From a checkpoint of a small mixture-of-experts model trained on Wikipedia: a softmax router.
Below are experts of layer 6 (counted from 0) of a mixture-of-experts language model. Rows are named router (the router's row for the expert), gate (a neuron's input weights, with its number), up (a neuron's input weights, with its number), down (a neuron's output weights, with its number) and show model dimensions 0-127. Each number is 128 + 32 x the weight over its row's rms, rounded and kept within 0 to 255. Numbers have three digits each.
After each expert's rows: a language model's description of what the expert responds to; "mostly gets" lists some tokens that are sent to it at least half of the time. This comes from a sample of Wikipedia text that the model never trained on.

# expert 42
router:079139198151092137128082133080135126150097116103184115179133175130148173135137126152145124123109109122171065126096142158153135163136103152108175107130113131119162148161159167123161161081116138094077124051124162119144167081161154101108127096149156091155175078145126177146106103061092098111132123136055119122088200139122183091080149110150089122135082157103162156120126109162118123120071
gate0:107175155182130120117141125092140096145112133150127091099144083124132115113123101129116126131118178137147098118094146132092111110184130194095096133170122178090119148091166118116162119094119136112107088117162149072177071075087150083112066060181128121180154150097106182102152176094163151132180078103070152143120129086115153104144098172096070107120139109105115112106128187129154072066113
up0:069129145118116145097092093110051121101102133141147167101157120124085019093080124114139116091154169152162164125179130139108131141140148134018145098157099136102102101062103142150189137011077087161147208100108128173121113115122150120155147117185098078109163075145099121087143096124084175085140205114112104132094140171149078132144119157186078132126123154152095141159112109150112114158160
down0:108107106058071099106106205118087128121156142129138124170074160096146166107132134144145098087071084156142137069145077097156134135183157137175167135083119166161110151168130124094144097187154135099128117113150155054124156115127115116143180106130180116155142089077167106101126134101134135131104092171134163173119125071128132085170117111154127135140117080109209101145114155066140126125111
gate1:133126120143097134171100136111155105149083123138132101085114094096149128151114148119129150149057153127109092080139140108151110075144130159126101182171139159091086108112096119148136172060139142084066139150125104122118163129114118138093166132165164152144189100185152171111113201077212114121112149140129180139085102167127124178138104117150076129127114146110098155117100161135164123144075
up1:088163154090105126110144138128137100086112119149166049126174094112212196111184146198133156184159099067161162133105122103144132136135121110135129171056141189137164140154125120127088128146113121078103157165127173187136136097107148076164168102173095139126103142145145141122131113154104130104144131136124167122166110181078075173158097157198073156166114095131124144142139098120114059142188
down1:114107096132178203153137109154138097115172121120119150073171020093109089108142123097081128116127120126154113086122096125173085078115067167117140087083132143175094130098141127173123128092136145087105116108068106161129126164119130126040112110112156152102100186149140180104154146120172163143150178078053155100169140128122121109148119100111118162096099112206081101186095136125137121183116
gate2:146079191107120116162145127106134094096100096159066140111069189117129093120146096120164078158170115152136123116195152095182124084152112136107072154091143072085127099143138132157121110069142120130140117106109103167134113181146192094100170122175129147144124139091067115135089128123101111071084090130093095117134129083105087126130097109109133071088184148131142104097132133107104096118110
up2:101142200108068110109101117091135151092070157130166128094133099169131123147108131124148143090123128075097121100186143092101106111122176116121120159149185125122076113080114154113165145104156068141133153176079106150141047108138155119188118156089139098128110122088112064137115097138170174121187136155186104132124161123066110109132066161151147116156112108144099050149166110074137130118162
down2:095134119189096123066134130143148088133082128083141127127092058140132122178105052082086154144130131121078089088188104046159128136106179171052144149110196141171172109106109141098148100143152106145152140102121149128090195160144138142147145111136114101156098150141109148077155131162110123170150087112155103121095125118117141107126160150093094146140146095142143127114077109129159123094070
gate3:137080096105141162127129111142175157101135112068123152150125158165134103216164146125172121150109094129185134098125140138169142143108172177138115156118108146128138141138091118128141146139092093118165126198133095087116141151163102172127057068155057109150140144073081133150177127113123103135123119118134191131118158171099099126123158129183096102094163133208172146119150129116065141096104
up3:137097126140145121089223145132162135147126178119150144128093161086143103120143134122113163104145111124153113072087195049125089090115164188113115126140137104148084107111085136123145137216121087095098070106181171137108128129130198101161117111145090153177114132141173111113100135165185068120173124096100147192124140190087138073064136145046174168152160131104137098090102146142100147150135
down3:160199170148143093150118159099080092098132133107057108087061122107131067094157071125138112145104078116113111111151106142136080121079126191105178070145131139151125116113163165149107098069178117108085130114131074169138110132160139134174117146156112111132158168110127115072147159129134141119068118143134159146178122191104131181160158098112118143107123094098143119099136118143139143152082
gate4:155116156092144179109149063130175149112135103095102218165181198125153134090196153191147098170132121175167116086120131129159108139098141087135136085117139112151160136157129118143156122177177119157067091074137114132063121096089118117098095145142137143131203146163096167152128103086088183083123103184156119121116093168132094131149197109098092082128129153100112122122127114099120121141088
up4:150131136157053140139132114156120138109186132108126110165146074137127136138157087155090149120135087100099091161088145130158178106127137114106147113182137050142097128136105092176186124138154133168119134129126136124156082170134098147146114107135104086102069157164097140086128107101124154065094130117087173093109148187116037149105085129097107148161101138176121114137080130135108153158138
down4:135108168146093139125115110124153132146117153166166118189141134139081139129087128126121129104080106164173072065159106123155168119148081125117159109124125162173149118175157148108138171100149106086100130171129161119108145110158151119071104147151187139138150153141146145093153143171168129063120163107101102068136173124082124107116169082127142166111076175150160114186184087136159141161096
It responds to: Infinitive to after verbs such as chose not, able, had, plus modals and not, such as would, can, may.
mostly gets: " not", "%", " can", " would", " who", " will"

# expert 12
router:105104074163105130062105106179094183120088131081108064091131163159104132098105118102127111156092143110168130088137166109081173162102095068114102076111134157094102128140189093138098140111166139179148101117117091191117090143169131118079161122168117154148070090143099081105166105146161109162116179145146122120176072137112147076077121131136086187085105109094149152122159111133106083120181
gate0:130095167122150139132141121092136164170130153142131085135159162125068088128100159074187147115123066138137169073103140099093115166204118087146163170123151077194112145105103154159113097132137142098151194102148097108157139156116147089101142136077077133102114150100157109117103175114079148012144141103111112135154093121101102081095150092103119155147117135094127198104141120131085215170122
up0:151139175131156112135125099151156180190157130142115062178120080117183135157118105119129152123085079089150192131075076135126116145147189117136089114095130197087099108114083135150132074149150113111130152100099173108163160167163094108106123086084092086071121125108145119153128119103141154158124117098107106166117138097071142145168053063079083115175124081166092193119128092093093152086114
down0:075112130068129126107177126098107090105106141129122157141068132149144072115101135162142141120141139170168103186098151065126129165107125153221126140140117094113116160078088166064162140086130136093153170118140160131089129138107185116127168122110142172129171185184198122102150150151156128121183085130155126198125089126107090151073079131188083196100117111072102105145094125212127126122074
gate1:132173066084133108105171107090166153102090140103111183109085106134127150169139168087153121112174160128057118138137082166135159119104127165118114075097151094100150084096148145137135134147106142134110116058196124195140157102148136091089187131146112139108113158112113109126145143128114157096175116140106106146118059122125200074126084111172131082112162124142129186159096126119105123140118
up1:131099119130161146107138097096100103104125154151133164107100097134163102155121100125069108118140070131135108131174126133113163122087172173082162097147194141116112120154105112115096154155102118169140125122154113180103117103131155106178104136131144108113105078168148129152114100112136123101177134158140110148132117099066111062099124162095100172158123118115131088169117142245134133135175
down1:129131158109121128100169104157149118147125100220085122050104151186137104107119102146100157152135049140133109115136163114160125197104108125101104099114097132071123105192048169159090121093077104162153099145137131125138149139085086096122102138078193129150142110082152113103182197108142077203086169123124100186142183126106107085160114095112110102136075153157118133179187155167096125191146
gate2:082177163106176129139155152121100168087172091139146062133137080119147184114104155166127143174080110144095135129110185054132158142163119128082115094130110116150114152110172140170196154100107088145116110052133131130159174089129130105108121211152064090109151125112091098164145145092091108142141034160126178159155105164136081143118086159146127149185116148147135122126140065122181142106162
up2:113098125165121087141103103111120120138123085127064080159145078109075147139124076114138139130146187114125172156085180104188136180139138144156129174116103191096134136095132110081121131105133143094167157072174113156176149185086120093093082132121138128132159132116134088132111118128220155146111143119071119140146112153160114138106111140075093098139114109137130140165176077210132178149171
down2:122178069135117153119076131123135211154074162147154161150158114198103144132135060150101144141087153173151149126126136113092150073105107142170165116178077075080134142100185130131102113093129149153134142107133129157059098133162100162141059112157122124124066085131111090053128126165131161134119158108152160134136092145163123134231082153149111135136138095101173123129152127155077141115191
gate3:104103132116115144148145133118125131127121090146049129128117134088082119056141153168057175135129150104132122118171167127134111102111110120172075094162120150096126077149186125062135137133134178136106111161144091116096171111055173139116167140117122113138159097108133126108208145119101142155178141177111138106126088132106146121106114219128126117104113137130113139130167106150169098088128
up3:179138072138116133063149166109159140156117075092043138155114139138098107106139122142098114104093152190141132144172091153113087138188127174106135141147172148126070128165146142110086119108165122170151190121132110098146137145158131098137123109100120086120149137197149170141129152147098124137127129080154141180091204076145145178209137118125130113112100095072138113178165156193173093150182
down3:144121133076085113120106141079088173110153187138118170084124154164170136172118135079117149170140173153132179085127129144142110149158165126128096196118074153122091131116153121136057085115124130134143091198120104166132145158194100147110142095118151104149105132177140160123096136083169120098124112131127149101143084165152193122103166103162103117151132105181112142170066165110180138168160
gate4:155134106095137157164185109113142078169116171150126114098101113102158112149123144142132148127108107129133122105156125118133084113043183124126144146128143133120131054147138136092168120185123065113099113166128126112099171128161168088118138163161128060113118040110111096117074133167076111133106072209082148106153094092141070145109085137159183141132139172112129186161168123132134179124167
up4:131063152098124151103108125176136120175143183080117148146126112109179106089136121149102072142100145129190137123130143063093153131186121132094152127128068109119161151152080085156185126121137077117102089112090149061212081111091139121081111150100118172126091135141108133122168124136100101126136126105143070133120131081114143141184141091149136126062214155133136163146137105086130092152153
down4:136204135131140048117061059116126150153101071114097150088166105183131094153127168098130092132167120102144122112155161122123149107122139183091116140148059118097177117132092134135189095097105132106113104097137176135200096125109090140152157125133093144131141179188139124153109135094156123094122162173138159149059133145134150114193132053089098104155135176172097083101131210039099121106156
It responds to: Hyphens opening bulleted lines after a line break, such as "- Domain:" or "- Country:", plus table bars and ISBN hyphens.
mostly gets: "-", "|", " •", "=", " Preceded", " $\\"

# expert 24
router:095113167069088090092141143106170177117130114148127151114100146161068086069138140125106117160088088094139062090066157172117159124137194119143143203163075088155117107097097135085090082155145116078124129140099179134157090149133160121143154069158142184196094070089149169188088124127123150163202083155175088082125140104155149117174147108117107098142105103106147172124132072154098099114131
gate0:161133130103093134147128104167157127058145094131139139050192168146127130083103150145157105151109105104098134182093068176173152136125133094118148144152100074158094116113103131094127128100100165144090130118143103144085123082129131078113126154157133132128169058115146106150083189051145130090172101182112115087093151111103140090160173100089165181151166109157066161086120119180104147177126
up0:099138148082199126164178068114094107123166135134155099125101157139135138071141079119174103138162103129094138121095110086054179111069091129123066129182150058123106124165073095126116142134117128109117113099137140088104161113096151131163110119176149154140078200091104079135122125110203100168165072110136138167146124169099157115156162116077102132076140152147133122159137163137138131177123
down0:071151118046177118083158167165143194150168115123193091159133187145107088110100145130145118093119115093165069081093120106116120116116160159148125098132114153167083119051125086136109106093171120114158158090095095059100184162108162098140127052155152175183148150155105136146105104118187055140167144100153079095091094148114126136120065156167116150134105149176145138171129102108179139150104
gate1:145169105090172163133105138165148158094106141109107148078118131149127115121123114115119123137159113145160111133138117172171142071101171158124130081186113130081186106136077137116134087156141134156156121141118071128150071162197114117134061061144197123212130123096132150153087097102140090124122089085166106095110123091136127048131147107087164061192111118139171118110147087088084144166145
up1:122127090144149095104138109173120130072109119113117139137132184145167075181097045112141145120167135113089131183123099132084121084175130132126161133139049152152156107111127147145062127113116136129160132160139118154110140128117127141138128118133177153102108136099137098163112098042109113161120114164104124112127115192114089071129096179089157077142167083161113100155114132115080129174129
down1:046097139108102127104110150117144127112079146127180182170122125158123098064122130120145181141112183150115114116099142157113053157082092146127059122114162138123129147119127158093131156149077062082154151136142130102062114110140068092126119080081104133131120131166117131133155100105134087078114092171130137166080128165130103128177160179054129139093086120161118137111116083146153097131075
gate2:088125121178122123140069130159099080056146147148160123119151104039150110078148111113144163112057142122118083087181148146171090145067104106090132188155076163201149110087077093139143141181092154145094154080162152114183080127116129181095167060156159124088135119137193144156134099107152131168196109173071163111151143148109138105093070151133124108165127063163157117150120098064137122127128
up2:089078112136178073063084122181191106141134160121171088108060140176111116169154136178115127099200137081140157175153143180102164108181128132153112161098129068132138107115073097142162076060153115118148135141122155130122138124131105139120094082130123105125135163166101198089145093142131102120120129153148057153066134087132137114137142154152117122135155118131192135128130125154150113120114
down2:118138130093112189099171114092121148110119141115160111130162136122162158125105152141123172121169169157095154075136138168151122145139178108187099145123075101091125100205152032173122132174157097101146180147205141123111185135130105101114067181086186102116101118132124130140130124193135128143066094173137088159109103106062160117108175143112190100129082194133074082126142129135126190189112
gate3:086067158089132127149130116116112165110171088136153137127103152135081202136152137107103168051102134091062103162103106186153128117101154079088142199115126101163132078098136134091164103163116135118083089169132127103139108169101142146070145133163157132126148137093140083098124118145116148143155106164090090172155105136129118166080116149083113151149142110131140116150180092148077108162157
up3:134150076174092044069063130151150104124145099088144167069128066152148156104155096153132150158093118142136099074138130135134194082039133153085141094108147160134128119122123114120177171126136157121106084115175159180166103133091157146117119124133113110158128097099113153116098082167081113132129140113138147099160094079069063134157099108069181081123077129073173167121140091131172123128137
down3:148156174086135135130117170114131136152140127160110057189091135117129133058101113092091153162182156100148105111138155070137156179111167150128124176177064126162096106119185131179166129058102127138127140147034201061130173105150166138113156147169122145187092109153114142151110180156149086095095075173089140157136094133205100135112147180138094195116112113136095151110159091102127134136105
gate4:117113128125085143149123161107150111077156152115187138122104142109098120130126075122138098134118166162132153170075130093206104083156129114076072200114050126168113172055131090085110115142057146121108119115132095127138077160139080143131083115175101168136141104128090146148159169102089169109139169141112103071117137101091150124122179254168165098133184134105165181133171078167110073126172
up4:172116083144100116178106108099131089103074108113171134190090111104105086111157109072170125156144126087137108212087152142137063120135126163108123156143124132119125182075169118093140151126096106082094080111162109179134110147177109079121146169217128150142090134113115111188148154149109110149148140130123148101159106145100123147085128109166158165142122182171159187114182155089108072146152
down4:095145165122135121174141107132123141103128074050152126059130091166146138123123074095192106125073139160135156163108140071165091139150119137088158099124128091117100178188193122172097108112115147097200151140148149127102071168132114115144171157109183142117107164078160155161143131098120195161116123129173133109107126108125088215092104102110078125156142128159138117112140151088073127145113
It responds to: Auxiliary verbs and function words right after a subject noun or pronoun in narrative prose, such as has, had, that, also.
mostly gets: " had", " has", " have", " film", " first", " album"

# expert 34
router:110159169151105095163180152135197154081157116144153127120096134096140161090104124147158183095173113125144130085101096183072123073183091157156162184081141125154122112119159149114087119110084148150086065111088131120104182117088165143161075083134157059139133087113091135120155172143080108157110184191108179127114173089137163151156123090102145133135077105109159143140175122083098132112090
gate0:090135113137169108134125140105110142083194157143125102125122105131103217100132142135088090104100095098176129170125084160096117180105160141159172136141127116152125117120162129059144108190099129141110109098141142125142090136124138103119090117154131043082170092092135116106111069107177169119135182168099081218168098170151088114137096145105110181149068126175068112094144141123122147113148
up0:156088107108091118131104107156118137173125117032100120103124147039116105126127144099151115176123119072115086134152161100086146127172135129107119134120087109090170156120111141104104172147147124144143044156171162161118144109179141126132095065125133153161138159185137090167075128180060166182142086088154140155140097128142118130166052127169107131079133168066129177129084121056136107124118
down0:174139110120123132171125118132106138135134161121148110145171088161149130094141121176102159103126185103140227108039137107102134102129123092162058154174140132090119045131100140131152128152153179132153128175097042111113111117128137151096145192108112149110175115158122136118141160125118132096153139114165098124107106162082159101131130156096131088105127108156085086129172089155083096083165
gate1:151111141155067055147111175114126151112124137118111114134139104092112059116111161078126152085211123152100151089128148149186082154100157077081132110088118170091069138072138079163107130135083156122146156100170145139152129110128141183127080138129136136118140069103171122103122106131118106175102143098132204120101128114111184064134115113107068078091117129179155145129160155130118163102152
up1:156090137092167104096129135132173094121173168111113116103083122155115118109102106166191112107074126114105112095142125123142117175136051158084108136133175106166092105103131123171130146173105153073122096097106090169123079149111110155112118087114142089086114073099085093135126160108125121074159123171159141081132097159073163130081080126110150142197110130151162119101106206079105124134156
down1:120191108168102168078156123192163120114130126173090124150147093087145135153161147141080092122118083077116170126107086148158121085191128108081120140191149104144124100146141138179154127077194091142090122092082076171091156119122147151115132163168106122131145146092139125112143146151101097074095166083121093104062107151180139123132115062127145147082144179115160096111186088154134111088144
gate2:187109097164121148106142154114128164123115154131138075167101127155144120141085182212121154060160089111127089113130172131121121112069125072139167101138154072088141131164148168100157181171097146138092099129095106140152158131125120132180107180114122141128099139157069152123148157143055075129126157152122151135171136145081127118132159159190124146124133133151161081109194138107113105099152
up2:133082136099104114092101094098121092175091111130090078212109145122132120157143118109135060160078140107131139105160101113198132165107149161174138041166091139099132191176162139138136138158106108170120097139040124128114062094091137146111129139126124069089126138116142171112121117088153159156125108144115090071123163122143112145126162178137147114156150098190108181166098122113068123171186
down2:099163114110136141117086111115133083141178136086172093088081156156134147158157129128112130101117171128077108064068092142137115115138142146106103224167103105149163125103128162119165107139106119162080142118107134136132140147123079115155133119078071140194116108108155131125113123056154102161086076125075146150151132144114139142124153180190146116081113092197120144078066134152187156130044
gate3:173176181108131114145196119152133125191172139117112149153126114132105118095096179141154107216172174156131148131120112164072124156097186118105135099114083098140119107117059144116121067136148097151063124095086103141106107198158163121127098158083119186116077087127122099166169134118107083129089061135149167159129136140113106131122119103127147103090078116149137100146050132108103136128155
up3:086127071190107216059101109095087120111115108149211120191101121080116048160102153103164120152106089137127131146128054051044144146160175126064119148143114158088112144115101113106136162094160145160126136138175087133144124145099135082140122162124162107105126131125123153148135121126136131149144164112146115139175216093103117065087114104128108167081122083131114106090144109143198129105184
down3:081197148045089159154159139117124131110095133114185172097114093156132167102123150160149121159126166189126097124164115111119133073111161153141107147142098142088120078065123125177156170098198097117110150107185148107134135143119076100130160137108102071087119121192107182104107161081124073099117029112104144138133063117077156108106161185155102091150121114165127096078073161116161095165143
gate4:154124143117114153145169100090138162081104090101090132141158100088112156091084177093139165111123114164076162162126102069132128119160146191099098120197184152164086166151107150145086083145177184158169096122176099138133124138167108106130128080143188133096123096117096098149131149211145145138116119137116159133136152152075172091125097133144170095101112155155098179108140124114089098116103
up4:090095048127157108128095167164146087179114124164094153113127111168110080145106115152130134120085143150140097097106139125171131047192121084143131140127137083062127125152087130101130137142097159141116164146110129152119164116062131118063092123121123120179064167183121162131143150102122139123119096101137105113135162116202125106107189094148161113162171105141204081074115119150119169132156
down4:124119114090117147161096148103130047119160107119162108169070175148060153179125155157095161139139136148151071055175153157082098109136108072148120109180139142169101086079074089088109134169084081131135162093092174131100107173145152097144144104163114149188168134174161122144100163117100147149178114163156115138143129107165123142086121129121111088140088154088121116019098125109162195134093
It responds to: Prepositions and conjunctions in running prose that link to a following noun phrase, like with, after, in, to, of, and between.
mostly gets: " with", " after", " between", " into", " when", " during"

# expert 10
router:120099152122084105157135120177119121157142101101205147141152110106119104067163143084138127163146144114152166075167110202105166096138238123136094130112101110140140150137172176145094134104136176163114099060134132158130105142121142163065119114124166136142133113142102178163119148139137189116108135108136097148143146066126142145102094118170099145102129060115109166140156122140114115135078
gate0:144136168125108181112130140125124205141158119103138162054114135127170162136132144107147114170100139107148152067152149174104143108119194096093158188110111155132147089096123101146125140176178085120150170116125087164131107137117146166191123086123158125157107115141109172131110208122143141130148197130118151116112112109088112138098096108112142073170047124149146138140130144187170160093186
up0:128149141073144179141105149134162138109149194143193167123172107132140102113092172126067116090105130179085222143103142152152153131079087142143104125084114121183104143145144053144100110107189161064121147158110110093148071130146124154182099154074095112146143115085160109138147123144132032083226070110147093157132095152130164176098127108165166097124104144102096112054076103169097151129140
down0:145176114222139155172137154141200113105090122187128134134146149124111123131174102176178139134126104116105123170073138068150087170137124153145171095130121122094078134076111217082152124074089129151103129117097100129121038135152110152157175133100081121107119159183129081144138120074087150117169147177153148185129146174145180133117090118159155136121169147174172069096091129191096095123144
gate1:043135151108128093107099143052090102091119103132130064125121173118119113089170184207182132115157155139135157151154147198183101097121171134125163112088113209127104158128117110146149140149161118087070112153152132077118138081116118104095095190118129153137121120167171178106096116133098170146071140137187121143133117124126154064117168149124091092154138124131140147103170156166087115090117
up1:164146072150187147122104105111088109113072096138114128106111071137104194203072169101074109163151099127127101183139096119101152141112107160151158093109119140121123143150122132101086094184089077108087099095176167167132091125110110086111145117149108157135129144108117126084139171159143127121167131081179131112128116099208186150125121135118124072143069175129075114086165094120157125114153
down1:110135112109125141147124175129130117094139144109118129098059168109139175165055143199076147172117127104115147135129067138111155128141109121075096083129150128148184145189061126064091106169120141115083130168116150127136142145132166119146136144142140147197156125110140107106169126104180167171153127149139140180199141163160143111112114173163114072122150089120162126082090135164175171061137
gate2:085136109158143128087155130105025114132102155109177122153137151106104204104165152151141176142133139096128069116109167140145153155137127100081117142081054157131134124155139150141118165086055116129140095162124101144122131089153164189082118172064113145101151068145141121053134172125142155130124094102114145138180147103100143157143170136154143100146131141197156080130163141145172131098150
up2:139138134146097190124132119068105133128194099128153171098085154131141118122126156156123113146143164039136120116124091166150189126125161120143089162086072069028111139157129149107107125083110175100194144104099145117125083138140139106103150078150120093153111123083116118046118116176100172106102125150128099162159155148090150127134046149164105146075155176111106138125106156133078146171143
down2:099164120081116149195107128078101127117152128107094088086154132131113083069172118167138042077213116163110115111154100170152170155078146120104175106067093112127187101117128140135111144123127148123124120126081089146134182151161101096140169082125106118189093123119090174088145135149173195125168113112129102132167163129125111138104109183129048081121187177149110176155109129110106111138090
gate3:110093138103102132067136171105143068116187137182169118099137159124068131088103152146139113148117153149072078120087094140126115123152123140162131141104111132175134078137143125091093180118120116115109132078132157178108123128140141063140147154086132132166111088097101180061128150067073145118107121092090201135151136154134115134118139128191107165149163049076141112206109120110153144144161
up3:100124101143112086153152114127112171166112175148071116171110172112145126147061095183143148074104114124123067143150144126134120168135167075142097081021113152089120171119080129119110101173126125124146123124077087122116105083122083125118165126130188083094194118121104101175097148111160114174151128091114115159128156144122091163126120091108112181098070180118123161126081112156106196074093
down3:101160163042149191114106147112155109118110112111134162124117168123110105098175105092138119136133134181147117100139156129149133094118080171129100142128158079124156106066069102075066114091099163080167116091136121133110148172090149108123179102087152153110192085126161201155177157152155120081105159174150097124138113124089133147090089139119125110162134069101134074139107154157113108196145
gate4:165115123169111125149120101117076113118150158078167171141111134179146132139149166171123165089123107126097122107175077214103147130100182098144112157118134115111126154089123151124156119085103168089133110104161102102165132099081195127107096142013074096145081075088152112137152146152132173160147061158145116164120125061120154097072165143140164133109095140126103117146157110124087106168144
up4:111123118145124144119091122106130172136082126113147138120187137125190117152139144178124169124134155174131074181171121173115139078146184134128155163080123126151088172090124216126141100063065087162087152152132123097174151181091130133125121143070120142117150124108084093111167180112142152123143108130150139115110184122146102121094150157106142153080100143070145108208031086118157153175098
down4:150090185145115120128148155101119083119119052085111132108118115122178119139153111087089145104138081116133176143141136103061157105162114134085165139135134103182082146157129124149158159091187089062137123085126080154151181206082135083134077140088169105150131174130073146112164100121072082080151111145113124055081144120105132133106125090121130128085101207180090205151148107154158123141119
It responds to: Colons and dashes after infobox field names like Born:, Rank:, and Profession:, plus biography verbs such as won, appointed, and joined.
mostly gets: "):", " won", " –", " Preceded", " received", " appointed"

# expert 52
router:121119117101130171109176158104149150101136092109093109071172164090165159156152099071100116148150104105119140162077107121104131093098089113125149129161136080066153162122171168113104147112116138129155119156105122111084161162105066136077084173147123193115120066163153115066161146120138116077092141106155095120154119160144195101092174126102158171083160084132095112159162087173174111089058
gate0:156120100135123170119134088118136150105122141108088206084203122132215149128054156139131147133162144119063159160153054128141102130171159176141173173156146175090095148199072167127127168154180113091076132086156121102125119132065146131158167123149161165050108114113165105125132086113079068153129141111100146185085126141067141150126144113115153156154128136104147112143185146133146151130078
up0:118121110097188137136133124141094159136074086055153157124147122131189096125087192125147090187128139137057106060172094102103115155093118085199131098147162174095141111143140169174131142138086121115084092088168126093094086132141095061125177095094162142150183134090136120141130158134149089132116161118166141084096130125141143144092116144123130086135114089141069153111082045097111136136104
down0:125118123153124098134136139204164155127142048203143103169157105108148091115155128170115123155115175090142148151116134129102141144123131152125125123129131119073118123131062143140146132149108123128132114163135194167141099089172110114114129157104113125075119127129181118117096173099181105169153111116185116073101066151198144092119153117119155120107184143156106153085131167109162127125117
gate1:111108093148178146105114074093080140088158147159179092048135143144090120059126172175157071149088132111160175162172033169107130105108105138077095136139065161096129148180103128103135169125169098147166121131131192138126155119133104178132077066094124113094047161133129156126125105169132180102097133158129096156113090120102142139115141126122109123113105101136062122107075167189101148103129
up1:082141106100189159133123142072144128165146129164152137142130121086114128090131113131163061118105071139146199140056132140113146062153101127090151124162128105113112145099121128093183153174095119071130144191121133151111169090144095103118173054121120143078056174069133105162147131192121139121196131173158122172065159183158145155111125127178189121096144125167077066123074116105162123092168
down1:173124132032138113137146124078105063148177115121114141145112126145135080115127160103110114019128097096136136104112162102137061138105077136117118187109161155150157162119099144144115171140088122146116119115086139172112123162114112050105129156159101106151129154129108110125065126168156126110167091122126131146147164152154086168104099165125155105119166118138083112107087135130169033162128
gate2:146110093132154141157103111080118093131157129132083093112108140146148178118136172104128152120101119122104087061162130091208178117161145075087130100138082139107156145203059213128117094091124135094127086113147123060139115145173170122159105092171081144123079082132152111103091069121109101105067100120136142128112069158120046111188167191071120039155130112143198146193131146130129106097211
up2:129138100145120111120122135114138117144152163091172111119140159170080177132138124099121043098135103175151124128166172086153094098128114091119118176148133149085127162122123107189205126077133104147117150160140125154126073087076141103191152140170085116132074127049160157105127097118170085156136113184209075093191135158163126131068112083141104160085151145175126138111094123093114110128088
down2:196076130097149124165210138122118104107100101142156080080150139087158077120197147140165046130134076087117132150066121153129138156150188158147082146122135100100145122103105150089172181181113133095168121113113065079062130081076122109104162096121109115097102117116111120114135134076115104118109154152112133190118116104152094174104103154120136148142127165175079151079093105120111124126142
gate3:156156126126167159090101141149112123112128131149169125128126200119128139123153126104080107152129113148091099147180071103093069131160157148149138098160088088095151157043065099162133121087153206129114149063144075141155149167172039154161109107145132162107112123112165100045151073145116129173139126133106089119090144111096185123126153111139118123159120160148129152081140123166090172112157
up3:118116094151098114117103085123098092120175137126081113139170126131082149152116125110112176128110083107140171070068113155120109089140136100092177101111142161142119115163202124041108084169108034114221103113104122092178187141121166104136138164104086101145137126179109133178109133100137147101186108103109135093137159115152158138119138191150138172114175096149124121207098112113127118116063
down3:154142156120137119136150138158083066103076085111064166119074078174151221088148145145109127110117117099120162146153111137183088127125121145120121095152166070151090072175093085155096127123161095193112120119150098136160166087118137093056074135144139154146129174110122162126145110063118133113093169119095147177161139124120156179156161118111104136124137063200151100166174110114121140160109
gate4:117078074130193105142113093158128085121142143140118062141095108165115185104174157147168067121133145144133150128119125108108169111151140166099101133069127155086166093143135186111144121123132122198164098086193149140139123125135118160051112139214079107101169056087149144122104089111113157167169223139161132083092145153090062110168136127109144121111152145109107150102102144113117106144087
up4:115166145159167168106168142066095080157143209123143132120050133122119136135156119086043143131147111085133101173096073145116109096108139126077088157101129125112169113164163115125140138129129130142148194070155118116097138134107142060132145156131150161165184106094134123204140107136139064159143168136156115142140131100160111070094164068152141151111189127119106136111140114123135078139107
down4:175108144146157162098156115062123124137185128173116161101095124189170139131084063172143128061206103088076170090083101082127076129103148147151161167121135092155147124047122158138163128117161109110145180123125115199132148156179119097157171075112152137145082131152127124142090142153121133129111122161140196146103143108151155126164146159154151128148196079145161128178121114135128166147121
It responds to: Periods ending sentences in historical and sports prose, after words like year or season, plus heading == marks and decimal points in coordinates.
mostly gets: ").", " ===", ".\"", "\".", " ==", " However"